config = dict(
    n_layer=18,
    d_model=128,
    n_experts=32,
    experts_per_token=2,
    d_expert=128,
    d_shared_expert=0,
    activation='quick_gelu',
    moe_layers=[0, 1, 2, 3, 4, 5, 6, 7, 8, 9, 10, 11, 12, 13, 14, 15, 16, 17],
    router_score='softmax',
    normalize_top_k=True,
    routed_scale=1.5,
    balance_loss=0.00929,
    balance_bias=False,
    router_cosine_scale=20.0,
    n_groups=4,
    groups_per_token=1,
    init_std_router=0.0117,
    lr_router=0.00245,
    n_head=2,
    n_kv_head=1,
    head_dim=64,
    vocab_size=1306,
    norm='rmsnorm',
    norm_place='pre',
    norm_eps=1e-06,
    positions='rope',
    rope_base=10000.0,
    rope_fraction=1.0,
    qk_norm=True,
    attn_scale=0.125,
    tie_embeddings=False,
    parallel_block=False,
    init='trunc',
    init_std_qkv=0.0366,
    init_std_o=0.0366,
    init_std_up=0.0366,
    init_std_down=0.0195,
    optimizer='soap_variant',
    lr=0.00573,
    lr_mult_qkv=0.7,
    lr_mult_o=1.52,
    beta1=0.95,
    beta2=0.95,
    lr_head=0.00638,
    grad_clip=2.0,
    warmup_steps=75,
    schedule='wsd',
    decay_fraction=0.732,
    decay_shape='pow',
    final_lr_fraction=0.05,
    batch_tokens=32768,
    seq_len=256,
    doc_mask=True,
    train_tokens=235100000,
    steps=7175,
    dataset='wikipedia_en',
)
Below are experts of layer 11 (counted from 0) of a mixture-of-experts language model. Rows are named router (the router's row for the expert), up (a neuron's input weights, with its number) and show model dimensions 0-127. Each number is 128 + 32 x the weight over its row's rms, rounded and kept within 0 to 255.
Before each expert's rows: "mostly gets" lists some tokens that are sent to it at least half of the time. This comes from a sample of Wikipedia text that the model never trained on.

# expert 4
mostly gets: " Con", "ampionship", " John", "ational", "ious", "areer"
router [120 158 140  85  93 105 118 196 141  83 119 106  97  89 116 127 130 135 129  91 116 133  65 186 136 119 158  88 165 127 136 105 198 156  96 111 139 105 115 148 142 166 176  43  99 131  80 189 107 173 126 148 121 121  48 131 131 113 161  96 131 153 100 141 118 125 107 172  77 138 208 149 120 131 107  72 180 120  95  65 135 115  77 151  34 123 141 160 175  74 152 155 115 137 170 154 134  92 107 117 179 158 128 136 160 154 113  78  93 132  95 143 122 102 149  94 116  93 130 105 111 117 118 140 127 124 125 138]
up1 [138 117 112 178 144 136  20 102 111 118  54 156 138 167 144 150 101 165 123 103 109 167  97 122 125  86 121 161 114 132 121  93 145 147 121  41 132 115 108 157 119 150 141 110 149  65 106 115 128 175 102 107 143  78 147 138 135  89 144 135 100 113  79 169 142 136  66 197  61 126 120 118 148  95 143 166  75 192 146 155 122 176 176 123  91 138 147 138 203 141 191 137 136 142 142 158 116 133 142 162  92 172 147 131 121  93 184 122 131 189 182 136 112 140 185 143 164 125 157 122 149 120 100 116 137 104 136 122]
up2 [146  94 130 127 120 103  56 151 146 144  83 119 149 126  93 169 142 109  36 130 169 138 125 130 105 123  96 132  74  80 140 122 108 161 119  97  81  97  82 146 153 127 116 150 114 111 149 154 145  98 155 195 115 117  95 176 145 116  99 114 117 146 161 169 131 100 148 147 115  59 105 112 168 204  52 100 169 172 114 155 104  91  93  76 150 158 105 184 160 128 150 129 134 196 122  85 172 160 118 102 135 177  97 111 114 119 119 166 151 126 110  87 140 192 192 155 115  89 148 179 150 154 125 125 146 123 163 116]
up3 [130 115 111  37 126 178 198 119 121 113 157 133 189 156 133  99 114  68  88 109  73 159 113 108 202 159 136 173 153 134 129 147 129 100 146  93 143 102 170 137 153 135 121 102 108 110 138 123 103 192 136 151 128 146 136 118 155  92 110 138 110 151 130 150 161 166 169 149  66  57 170 146 124 116 168  89 146 150 138 225 115  91 111 132  80 125 132 107 146 141 120  95 127 130  94 183 123 176 135  80 179 157 146 147 111 127 148  90  92 182 129  86 128 130 181 154 171 133 140 140  99 137 180 122 119  54 126 147]
up4 [187 154 140  83 119 102 137 138 153 158 142 172 107 105 115 127  40 109 127 123 149 131 142 145  72 208 111 147 103  74 164 138 139 117 104 181  98 135 124 132 178  76 189 104 165 114 165  78 107 133  88 110 135 115 135  93 103 145  73 138 109 113 120 142  92  97 140 142  95  64 149 106 124 136 175  93 157 130 144 156  75  67 140 135 100 128 132 141 146 121 147 133 135 117 104 116 201 114 112  91 110 123  92 115 105 163  98 194 124 126 116 126  90 133 175 121 163  24 152 189 114 171 169 166 112  97 146 124]
up5 [141 108 150 136 145 196  70 148  75 143 118 130 101  84 125 188 125 162 124 144 131 148 124 130 136 158 136 178 156  52 129  86 131 120  99 154  98 150 102 140 141  97 133  96 144 104 115 141  91  80 114 115 124 110 109 191 180 100 180 120 129 126 157 158 160 208 133 160  92 144 116  64 148 120 195 133 155 133 100  85  53 118  85 133 174 139 136 134 226 136 192 163 193 136 136  64  85  88 103 100 155 142 129 118 136 158 151 160 110 130  81 135 118 112 133 124 134  85 145 131 115 139 151 145 168  86 113 111]
up6 [152  55 120 136 145 165  81  81 147  70 104 109  78 149  98 163 156 121 120 112 124 150  94 148 164 147 151 156 146  66 164 131 131 156 144  82 112 150 106 130 176 114 159 119 128 146 103  97 161 112 153  84 139  96 125 113 148 111 162 174 133 170 169 180 148 118 108 117 110  57 152 153  99  98 117 112 184 203 156 154 155 149 168 120 155 123 141 129 162  30 126 129 124  96 130  49 135 141 115 127 174 165 126  66 160  82 221  77 141 144 136 136 106 155 151 123 168 126 185 136 132 109 126 116 101 126 129 130]
up7 [140 136  93 202 126 175  67 162 137 135  81 164  66 140 107 130 145 109 225 151 149 149 104 151 122 147 127 115 150  94 109 120 167 100 114 128 101 133  58 119  91  95 100 136 151 168 114 138 176 145  98 141 161 117 110 161 136 109 169 150 111 130 149 118  78 161 120 168 180 134 179 115 189 146 167 117 172 175  58 115 151 111  98 100 154 113 181 132  94 123 116 183 114 129 188  82 131 145 117 139  93 172 160 134 108 149 126 108 113 138 197 130  82 138 120 162 153 137 168  86 133  79 140 145 117 133 157 201]

# expert 8
mostly gets: " and", " which", " but", "\",", " when", " where"
router [140  74 133 130 166  89 160 175 150 150 111  86 131 134  82 118 142 142 128 127 112  75  82 139 149 160  32 157 219  96  84 187 141 137  77  90 197  77 107 111 123 144 126 125  87 114 141  89 157  53 155 127 128 164 138  80 111 114 113  92 142 189 153  73 135 170 154 159  93 155 153 104 128 170 105 152  95  98 106 111 121 111 126 153 183 108  91 118 166 153 133 136 104 119  97  87 130 112 170 105 122 140 185  65 142 134 132  88 137 155  93 110 135 116  95  68 120 160 100 118 170 127 126 124 133 139  94 111]
up1 [102  93 157  95 128 169 152 204 122  93  86 151 137  99 116 160 202  83  96 157  80 148 131 132 119 134 133 149 118 117 140 136  91 200  78 135 142  97 150  97  95 109  88 208 100 164 131 150 176 133 102 117 100 107 168 145 145 100 121 146  48 168 144 174 127 182  71 159 138 128  92 165 108 139 118  78 153 151 113 158 178  77 100 134 114  65 119 128 119 139 164 141  93  98 119 118 144 153 127 103 112 163 112  52 187  92  85 162 162 128 132  76 133 109 112 146 170 181 109 113  96 120 144 134 142 145 100 131]
up2 [135  67  90  66 170 144 116 196 163 184 158 116  92 157 112 173 188  66 109 103 124 149 135 132 190  72  87 158 130  77 140 124 162 110 197 101 134 153 100 130 166 122 140 163 123 154 104  86  87 129 169 124 126 138  99 126 140  97 108 163 144 121  70 158  90 151 125 118 128 157 124 138  97 144  74 112 137 135 146 170 190 111 134 150 125 106 142 154 138 136 168  90 173  79 148 139 163 133  66  68 137  90 140 130  86 170 183 175 114 154 145 159  63 120 143  99 176  94 126 104 145 105 130 112 104 119  98 158]
up3 [147  59 128  82 146 150 100 130 157 114 113 107 147 128 117 131  81 156 104 143 177 151 151 131 121 158 143  96 158 205 132 106  78 160 116 132 176 141 153 132 100 147  92  92 105 191  86  88 155 142 104 128 161  58 130 129 131 133 151 148 161 135 132 180 142 154 154 101 175 134 132 115 108  85 165 162  31 120 118 163 149  86  99 102 140 130 133  77 108 182 141 106 107 144 196 172 109 147 138 106  62 181 137 116 152  89 101 123 121  74  79 161 184 100 149 128 123 164 143  64  71  94  91 139 139 111 110 138]
up4 [142 181 100 149  54 150 174  94 138 150 136 117 129 154  98  95 154 127 137  80 175  79 169 143 115  84 121  91 216 128 172 102 101 147  98 203 117 152 143  86 113 135  66 156 134 139 135 120 128 211 132 130 112 104  74 106  98 126 170 157 142 133 125 153 112 147 167 131 155 131 113  88 136  74 144 118  71 170 141 128 134  42 152  99 181 109 102  90 176 101 120 171 171  98 203 136 114 133 121 147 104 111 109  65 128 154 196 133 110 162 138 172 122 119 132 111 115 105 157 111 114 119 101 124 100 130 116 117]
up5 [129 144 109 109  83 128  64 176  91 147 155 209 167 134  92 129 163 104 138 118 101 152  94 199  99 109 165 189  77 122 129  76 134  81  59 110 147 159 138 116 117 154  74 122 128 122 157 102 181  57 136 139  73  62 151 101 185 109 142  91 120 168 133 112 144 119 153 108 160 100 129 102 148 143 218 122 144 143 132 152 160 147  75  87 132 149  98 133  72 156 124 131 161  96 136 139 146 161 138 134 153  82 132 164 169 116 157 172 178 167  98 156 101 135 102 140 160 123 176 121 151 100 123  97 122 139 122 121]
up6 [170  94  67 116 133 132 117 180 141 168  98 108  86 168 125 102 132  83 141 155 122 127 134 123 121 134 132 182 178 139 170  92 142 169 159  68 104 103 111  88 160 178 112 107  45 144 114 122 119 152 191 116 144 167 146 143 112 172 150 152  89  76 108 111 129 113 106  62 134 123 134  82  61 123 140 139 164 106 119 120 102 126 108  89 181 151 132 130 157 122 182 130 141 103 166 116 142 133 139 106  88 128 195 114  46  85 185  82 119 153 181 164 126 170 150 188 125 155  98 122 154 112 115  81 138 116 182 148]
up7 [115 102 124  78 142 134  92 132 111  89 155 152 135  90 102 114 118 120 131 156 131 170  99 105  89 163  72 149 151 117 162  81 159 175  93 166 161 141 101 103 134 124 140 122 138 141 210 130 104 141  86 218 127 149 159  89 107 112 131 131 161 109  83 132 117 140 201  98 135 127 150 168 119 117 118 127 127 136 166 156  96 180 139 163 140  82 165 108 159 164 130 113 139 146  91 106 105 139 131  89 119 142 176 100  83 172  83 132  53 137 112  55 113 105  88 170 181  65 119 130 165 122 141  44 174  96 115  84]

# expert 7
mostly gets: " \"", "===", ".\n\n", "==", " (", " un"
router [125  92 161 145 130 145 120 142 105 134 147  91 119 125 125 129 103 176 133  93 137 106 176  97 122 108  99 154  67 126 167 175 122 144  54 125 141 120 122 129  57 123 133  70 130 130 118 113  71  96 138 130 155  70 108  77  82 134  65 145 127 137 109 152 163 137 135 146 129 101 109  37 108  97 115 139 106 103 115  83 152 141 147 135 139 113  60 143 145 114  67 137  88 112  93 192 177  72 235 115  84 104  91 138 102 109 109 111  72 110 120 119 151  90 150  82 114 141 110  69 141  90 164 163 133 119 165 135]
up0 [123 132 105  76 121 130 100 132 132  45 205 137 193 173 122 134 103  95 140  81  95  70 144 123  69  97 149 187 117 183  91  82 142  79 104  75 142 141 116 133 148  93 170 120 150 166 170 123 163 112 145 123  88 103 160 123 125  70 186 138 129  97  96 155 111 143 152  87 118 104 120 153 121 113 118 149 164 180 165  84 161 122 132 118 124  71 126 184 144 113 131 127 125 106 116  59 140 153  95 101 140 157 140  98 150 134 197 105 185 106 117 132 147 108 114 131 197 166 102 142 138  98 148 185 170 118 108 145]
up1 [182  82 101  82 134 175 104 142  95 147 104  83 113 172 186 137 180  97 121 110 180 182 161 124 158 159 108 155 148 127 184  80 127 106 146 133 126 153 142 127  66 143 156 130  83 161 176  28 136 141 128  67 126 138  84 122 121 157 104 237 139  55  98 128  87 131  77 136  51 148 136 123 142 166 179 133 133 163 125 133 102 161 114  81 147 108 148 179  89 110 158  93 113 153 140 117 144 130 145 131 119 164 112 134 143 115  91 122 117  85 174 116 108 118 111 127 139 123 161 126 145  86 135 145 158 113 142 138]
up2 [211 152  97 100 113 111 136 162 212 104 177 118 117  85 178 207 156 121 163 122 107  97 151 190 120 102 152 132  87 107 168  75 152 149 145 159 123 127 121 127 117 104 102 120  86 143 162 143 114  86  98 102 143  80 129 122 132 177 199  99 118 108 139 126  94 184  57 127 110 157 139 116 153 167 153 123  95  99 100  81 134 148 126 114 149 105 115 161 133 144 204 177  87 127  66 122 175 116 121  77 110 129 122  91 105  97  84 118 151 117 115 138  78 157  99 163 156 123 129 149  77 153 153 131 159  72 150 128]
up3 [146 163 147 142 119 119 134 174  66 123 159 119  86 128 110 133  99  66 108  83 160 100 168 160 139 163 114 115  96 175 141 113 186 119  97 123  97 148 103 142 125 133 181 127  98  96 158 158  99 140 116 116  89 162 147 112  89 106 199 116  84  95 171 114 124 117  78 120  99 138 115 123 144 153 139  86 200 216  85 118  88 140 135  97 146 149 122 186 135 131 153  99 224  91 161  89 142 121 134 128  86  60  75 128 111 169 126 141  84 144 131 160 145 138  92  92 125  62 158 104 157 157 126 112 161  76 121 123]
up4 [116 185 107 139 126 123  88 120  98 133 118  65 145 171  98  96 114 169  95 174 167 150 133  92  90 186 157 154  61 115 112 102 115 110 159 135  96 183 149 154 103 103  69 144 129 109 142 127 128 132 103 153 223  88 113 164 144 109 189  90 114 168  86  81 114 111 110 111  47 121 130 107 125 148 184 119 102 139 130 135 113 139 147 160  96 142 120  98 153 101 132 108 124 153 141 126  59 151 104  91 147 166 106  89 147  62 110 114  94 114 113  66 135  98  48 183 158 121 144 132 128 133 150 138 120  60 126 157]
up5 [ 96 138 172 127 185 124 140 156  97  67 108 103 136 170 150 173 129 155 145 125 169 159 110 183 139 187  32 103 154 128 154  40 120 108  90 166 138 115  91 151 129 126 105 115 102 138 169 143 151  74  70  91  96 170 107 103 102 128 181 159 113  31 130  93 109 141 111  99  91 133 173 139 126 129 128  83 141 135 102 118 110 159 193  86 135 142 142 162  59 146 108 112 119 147 108 173 169 149 106 132 102 152 106 139 153 140 105 134 100 140 121 117 194 178 106 115 166 143 143 173 112 173 125 113 143 112 120  93]
up6 [141 112 131 122 109 153 164  67  68 140 133  90 106 106  96 116 141 176 147 144 105 191 110 135 144 124 177 141 148 121  80 119 203 141 114 158 105 138 162  76 108  86 166  39 150 168 115  91 127 140 176 153  57 188 129 113 114 121 198  96 116 129  86 131 154 136  76  71 112  53 141 111 149 140 101 113 114 167 119 161 129 142 114  92 126 115  96 126 171 147 136 113 120 137 122 110 127 188 147 163 188  69 174 124  98 162 102  84 111 119  87 145 127 128  97 168 147 148 117  99 165 137 174 184 123 101 133 141]

# expert 17
mostly gets: " part", "ember", "stru", " November", " back", "ad"
router [163  98  87 139 108 105 145 145 114 122 110 134  87  77 141 103 155  95 207 114 140 105 131 182 101  97 147 104 162 142 183 147 171 136 111 129 109 131 115 144 102 146  63 106 105  79 120 191 153 155  91 221 128 133 117  73 109 160 159 147 153 152 159 152  63 141  96 116 144 154 148 110  95 141 143  68 204 111 109  94 164 164  95  91 107 145 145 116  91 102 106 107 140 129 170  60 103  96 149 151 121 106 139 156  96 150 187 133 163  68  99 124  93  91 111 152 166 121  97 102 180  99 134  78 104 128 116 164]
up1 [ 75 141  87 185  89 125 113 107 103 117 126 146 125 117  92 158 117 119 118 150  87 125 114 185 162 118 151 127 147 114 206  85 129 159 101  92 101 172 159  69  48 110 160  84 175 161 172  73 143 130 159 141  87 128 118  61 169 177 149  45 100 167 113 141 156  91  83 148  82  99 120 135 176 119 121 104 153  98 117 124 106 108 169 130 122 173 115  88 106 134 154 162  84 121 144 173  92 127  77 182 100  94 130 173 121 125  71 175 140 124 148  81 126 126 112 113 164 151 143 118 153 125 112 175 103 154 123 118]
up2 [121 145 179 136 129  86 145 153 189 158  91 138 136 135 107 122 204  79 160 172 130 162 133 120  86 107 126 160 154 111 129 150 151 130  83 132 145 107  97 107  95 172  66 131 134 140 135 158 132 149 112 155 155  73  83 144 137 171 115 134 162 139  74 179 104 150 128 126 230 108 114 139 165 154 188 188 120 151 150 167 158  83 143 105  59 128 217 140  82 110 141 145 152 109 141 100 135 215 138 125 128 113 137 156 141 113 170 166 128 111 123  83 119 159 117 127 133 132 176 113 153 188 122  95 150 106 174 129]
up3 [180 105 141 138 129  89  62 105  94 135  97  72 108 152  71 137 151 173 151 107 173 157 115 127 132 154 128 176 159  88 128 119 114 127 115 157 136 169 101  74 121 170 140 116 132 125 158  98 120 157 123 161 106 139 143 158 125 182 119  62 173 152  48 120 127 101 157 186  88 129 156  95 103 103 151 128  82 176 103 155 106 142 116 114 136  99 108 141  84 122  89 137 148 121 160 152 115 199  99 113  88 100 204 148  97 134 175 153 102  94  76 114  98 120 161  82 182 145 137 143 133 120  59 171 123  50 155 134]
up4 [167 104 123 160  81 176 161  84 114 156 129 125 118  76 108 179 151 101 147 111 111 120 130 143 117 103 155 111 184  53 155 175  79 157  71 151  64  75 125 148 127  86 127 138 143 169 105 127 189 164  90  62 136  95  58 165  93 119 141 121  83  49 114 197 111  82 177 138 138 107 112 137 111 117  71 158 153  62 116  87 138 117  86  82 121 155 143 113 115 127 180 143 133 118 103 139 134 185 126 102 137 161 161 139 103  80 145 134 105  87 131 141 116  75 132 168 125 124 119 106 130 108 134 105 136 123 137  95]
up5 [104 146 105 170 163 147  88 117 157 140  64 123 160 111 124 152 167 134  93 132  87 158 172 191  86 116 122  99 161 144 160  99 130 188 159 151 139 127 159  83 131 157  43 149 165 123 124 160 160  95 120 106 124 141  98 109 167  88 203 101 146 115 152 168 160 157 161 161 140  78 126 127 136 190 122 122  84 107 168  59 124 105 131 125 187 121  70 137 108  91 190 139 146 192 154 133 115 110 167 181  87  90 158 120 109 157 148 137 172 108 120 122 100 116 106 122 124 198 177  97 147 119 157 100 160  98 146 132]
up6 [177 102  82 134 123 114 108 165 182 130 115 138 137  93 102 107 151  89 137 124 129 157 123 196 116 119 122  95 170 110 154 107 119 147  47 176 162 152 147 140 131  92 137 160 152 130 187 170 169  82 114 186 131  75 120 132 115 124 142  60 127  98 202 190 154 138 143 147 145  69 106 149 174 146 136 124 109 135 117 115  82 100 163  86 130 139 126 116 179 109 120 119 130  64 140 145 146 188 124 152 208 152 103 143  86  94 131 129 146  93 101 196 151 172 131 105 141 165 177  78  80 156 126 150 134 132 102 174]
up7 [157 112 111 114 170 103 109  24 122 128 111  96 100  80 130 176 110 120  78 153 207 151 125  96 142  82 172 149  67 125 144  88 154 154  90 132 110 129 134 119 133  96  88 147 139  61 141  99 142 108 175 123  88  52 155 145 110 173  72 139 114 135 147 167 141 139  73 108 145  77 105 116 125 157 177 127 116 127 152 151 101 115 131 155 131 124 158  78 110 134 196 131 139 157 144 120  79 129 177 126  47 115 148 163  89 161 120 157 108 115 142 116 163 181 173 155 146 122 117 160 122 110 131  51 137 103 142 106]

# expert 21
mostly gets: " October", " September", " April", " June", " August", " January"
router [120 101  86  90  88 124 157 161 119  92 124 144 144 182  63 120 173 166  78 170 110  77 122 113  97  73  48 101  80 119  98 167 110 100 130 149 160 128 125 195 100 163 163 145  93 129  78 120 100  81 116 152 138 108 155 125 193 113 100 119 161 167 114 107 136 190  94 146 140  92 148 159 116 119  98 156 150 165 100 161 128 139 146 146  84 138 121  85 107  91 100 184 120 105 153 154  71  70 121  91 152 104 154 164  87  99 126  89 147  85  94 144 106 114 101 121  86 128 156 110 164  93 120  54  88 142 123 136]
up1 [161 104 116 154 131  77 107  86 137 119 125 160 108  87 127 143 135 146 129 135 174 123 122 170 190 155 225 133 122  92 174 114  88 107 114 128  88 153  99  78  84 161 164 155 152 168  79 112 173  97 120 110  52  66 146 189 185  82 137 144 145  96 139  95 118 116 152 113 148  95 173  88  87 109 108 189 125 121 161 176 148 156 129 103 148 104 125 161 148 113 135 144 125  71 111 139 121 144  83 173 125 121 187 102  97 186 145 136 147 146  75 115  81  91  83 106 140 155 155 142 100 113  94 113 147 181 106 136]
up2 [173 124 110 114 116  99 113 130 108 127 141 112  87 120 131 101 155 103 139 123 127 119 141 178 127 138 130 171 106  82 113  98 195 120 140  95 113 136 106  83  69  76 126 102 152 146 104 144 128 161 148 114 226  87 108 151 173 180 203 116 130 153 181 133  86  67 146 137 112 123 113 134 130 202 107 106  78 112 153 122 185 128 130 125 122 108 135 145 143 153 131 112 160 103 152 174 130 106  88 169 179 148 196 178 193  62 157 126 171 181 123 137  91 133 166 143  93 172 168 134 137 101 137 168  82 151  87 145]
up3 [131 133 162 114  90 156 177 137 193 100 136 155 130 187 142 104 185 123 128 120 148 160 117  98 146  94 187 111 129 129  97 131  50 120 150 166  73 180 168 165  92 114  65 114 159 113  55  75 128 140 147 148 100 163 131  37 194 107 109  98 134  76  98 145 181  94 101 146  91 141 120 109 121 142 107 147  98 170 145 147 155  81 145 176 139 122 117 136 156 155 159 111 136 132 106 121  58 160  69 124 115 164 127 135 146 125 152 118 121 126 164  81 104 137 131 138 167 176 156 144  75 124  67 127 151 140 127 157]
up4 [176 154 129 149 216 165 135 135  79 171 141 133  75 122 101 127 183 114 125 124 104  99 144 137 163 117  89 140 139  69 184 152 134 104 128 150 162 158 167 113 123 171 162 143 124 118 104  93 174 119 129 174 132 204 157 174 129  81 128  92  97 125  93 119 116 117 185 173 110 137  78 120 179  74 169 140 100 148 184 163 115 185 104  70 141 175 170  96  80 129 118 145 109 118  97 143 118  58 143 106 126 117  94 111 117 102 164 150 151  73 124 132 120 117  95 163 185 174 148 119 111 128  97 121 168 136 113  75]
up5 [126 147 135 134  68 163 118 135 111 162  74 172 175  70 171 124 157 103  50  67 164 102 125 137  91  79 138 138  80  81 111 181 130 166 163  99 127 161 133 129  95 123  90 139 174  99 119 105 138 173 148  76  96 168  99 154 110 135 132  89  90  99 126 157 112 131 130 104 182 111  72 135 101 156 110 108 146 179 108 145 103 129 103 109 127 148 147 136 117 145 194  63 145 140 144 154 198 130  98 160 183 134  64 141 134 115 142 121 158  51 142 115  95 118  68 122 113 133 105  86 110 148 121 130 150  97  61 122]
up6 [111 153 137 135 146 165 144 143 194 164 132 138 103 104 132 150  83 116 107 171 133 142 113 153 112 226 148 132  79  92 121  67 176 148 111  70  97 116 153 133 133 142 136 147 132 145 125 111 184  95 102 100  93 136 122 100 109 129 122  94 102 112 108 144  83  86 160  83 106  54 155  92 165  88 163 107 125 109 119 157 136 159  85 133 153 139  90 179  97 134 177 131 142  90 186  98 127  56 152 140 223  95 120 112  94 121 115 137 149 215 147 103 130 183 133 151 115 104  79 106 131  97 144 137  75 152 119 118]
up7 [109 127  97 104 143 114 182 130  97  97  77  90 142 206 118 133  90 129 200  72 144 110 120 110 112 125 147 133 100  83 119 103 107 183 125 106 141  98 118 118 126 133 159 154 171 126 202  85 145 105  87 166 148 136 132 105 164  82 129  87 124  69 148  98 143  64 125 155 149 112 151 190 106 157 154 135 139 164  94 149 147  94  92 161 136 152 154 115 131 108  95 124 112 106 154 132 173 207 106  96 106 115 106 147 136 143 125 108 166 140 164 113 140 188 179 173 134 136 139 137  94 149 156 110 110 155 255 142]

# expert 1
mostly gets: " p", " man", " P", " work", "P", "pl"
router [110 146  78  88 106 119  95 159  98  83 119 152 150  97 179  61 206 179 164 173 142 126 149 190 156 119 156  89 156 141 117 184 122  84 177 179 121 109 119 173 130 170  79 120 127 152  84 128 138 152 154 166 181 148 191 132 145 130 118 105 117  78 145  91  52  91 132 137 159 191 119 157  77 156 130 128 127 125 162 133  64 148 112 182 141 121 126 135 158 173 102 138 108 112 137  88  28  92 137  99 140 160 141 159 178 116 153 139 126 134 122 147  85  95 138 133 124 108 104 142 117 122 132 104  99 144 122 125]
up0 [120  93 139  74 141 200 125 169  79 154 107  95 152 162 121 130 146 118  82 169 131 117 159 145 152  98 166 106 110 170 116 161  97 120  89 187  89 194 180 138 136 177  81  90 141 134 123 188 119 144 112 139 142 158 164 113 137 129 152 143  95 130  59 101 156 111 152  91 131  84  49 133 156 124 105 157  98  90 138 100  82 118 146 213 154 118 116 123 116 148  70 122 182 131 138 155 155 183 157 122 120 169 142 121 162  68 120 122 125 121  67 161 111 133 114 119 155 133 135 172 155 151 180 167 114  62  99 144]
up1 [155 119 135 120  64 129 104 136 149 107 103  99  91  93 155 180 115 105 136  89 142 137 119  93 169 136 189 148 142 148 157 124 110 138 116 103  70 154 116  64  92  83 142 143 133 162 128 137 151 106  77 105 114  88 156 106 150  91 171 182 107 102 181 119 110 107  97  56 138  99 115  77 148 198 147 110 155 168 150 205 134  69 105 121 171  98 144 121 133  91 104 144 131 104 162 150  98 123 147  87  64 131 184  91  85  89 107 142 124 133 137 114 135 100 146 112 186 135 159 131  63 174 100 164 125 140 203  98]
up2 [115 132 116 133 160 179 114 145  79 193 117 160 119  72 133 146 111 198 159 130  97  59  95  98 125 161 108 126  87 110 140 130 143  82 124 165 158 146 141 119 206 151 119 148 163 158  94  22 104 124 100 109 135 117 152 144 175 111  94 161 137  77 111 135 138  66 144  83 191 124 146 163 157 125 142 177 107 101 171 144 131  59 125 166 116  98  99  77  99 159 176 100 149 137 128  92 127 114 120 170 140 166  89 108 139 145 177 122 155 161  94 124 138 117 126 148 103 158 143  72 157 152 100 107 112  94 156 180]
up3 [144 105 143 140 102 123 111 138  92 115  95  35  82  88  99 123 133 140  90 193 159 185 140 113 109 135 107 138 101 118  98  88 132 104 115 135 181 132 139  91  44 170  99 131 155 135 151 104 160 125 210 114  94 159 169 118 140 157 149 123  84 113 140 136  98 145  97 101 161 124 215  83 143 122  98 126 149 159 174  67 126  81 122 115  75 172 169  96  97  95 135 154 136 131 160  93 111 134 202 145 110 148 126  79 129 111 103 175 108 120 115  99 146 136 167 121  61 169 150 103 150 147 116 169 100  84 148 132]
up4 [189 148  82 160 125 140  94  85 144 146  60 205 133 164 189 133 198 105  99 157 137  88 104 116 143  99 134 149 113  78 106 123  84 136 124 145  99 140 166  92  69 127 139 172 120 151  97 134 123 115  78 108 156 122 133 134 132  84 150 160 138  97 121  67 127  65 195 112 109  97 124 184 192 132 109  85 152 122 118 151 175 122  97 108  97 160 181 131 107 120 183  62 119  88 140 101 101 157 149 137 160 138 137 185 166  97 117 163 113 145 120 171  97 131 123 125 169 169 157 117 134  93 115 111  90  85  81 132]
up5 [102 157 107 115  71 172  45 113  66 183 104 104 149 199 115 164 155 158 127  90  98  76 119 107 169 155 122 106 120 152  62 121 135 145 117 112 183 117 112 149  97 117 149 180 138 103  63 110  85 145 155 113 146 109 163  97 118 125 136 157 175  85 165 118 153 145 124 154 141  65 119 114 125 121 113 106  68 101 153 161 100 114 108 116 152 130 203 143 114 122 105  91 119 153 145 121 160 115 117 121 140 135 115 117 127 121 115 185 191 120 106  92  51 170 133 162 155 142  71 105 121 157 116  42  84 103 122 121]
up6 [124 139  78 132  58 135  77 125 113  84 131 125 161 114 106 175 118  98  92  93 153  99 133 115 140 135 107 119  38 103 106 120 155 156  81 108  92 110 213 112  91 113 130 174  67 176 146 125 139 143 148 164  99 127 118 108 139 152 163 117 108 114  83 164 126 160 124 133  76 112 193 139 147 114 175 143 145 161 181 155 106  77 144 128 123 133  95 114 139 169  87 125 111  74 122 140 151 150 130 199 138 120 119 112 173 125 147 121 133 133 154  73 163 139 186  92 129 119 130 149 179 153 138 139  50  43 104  76]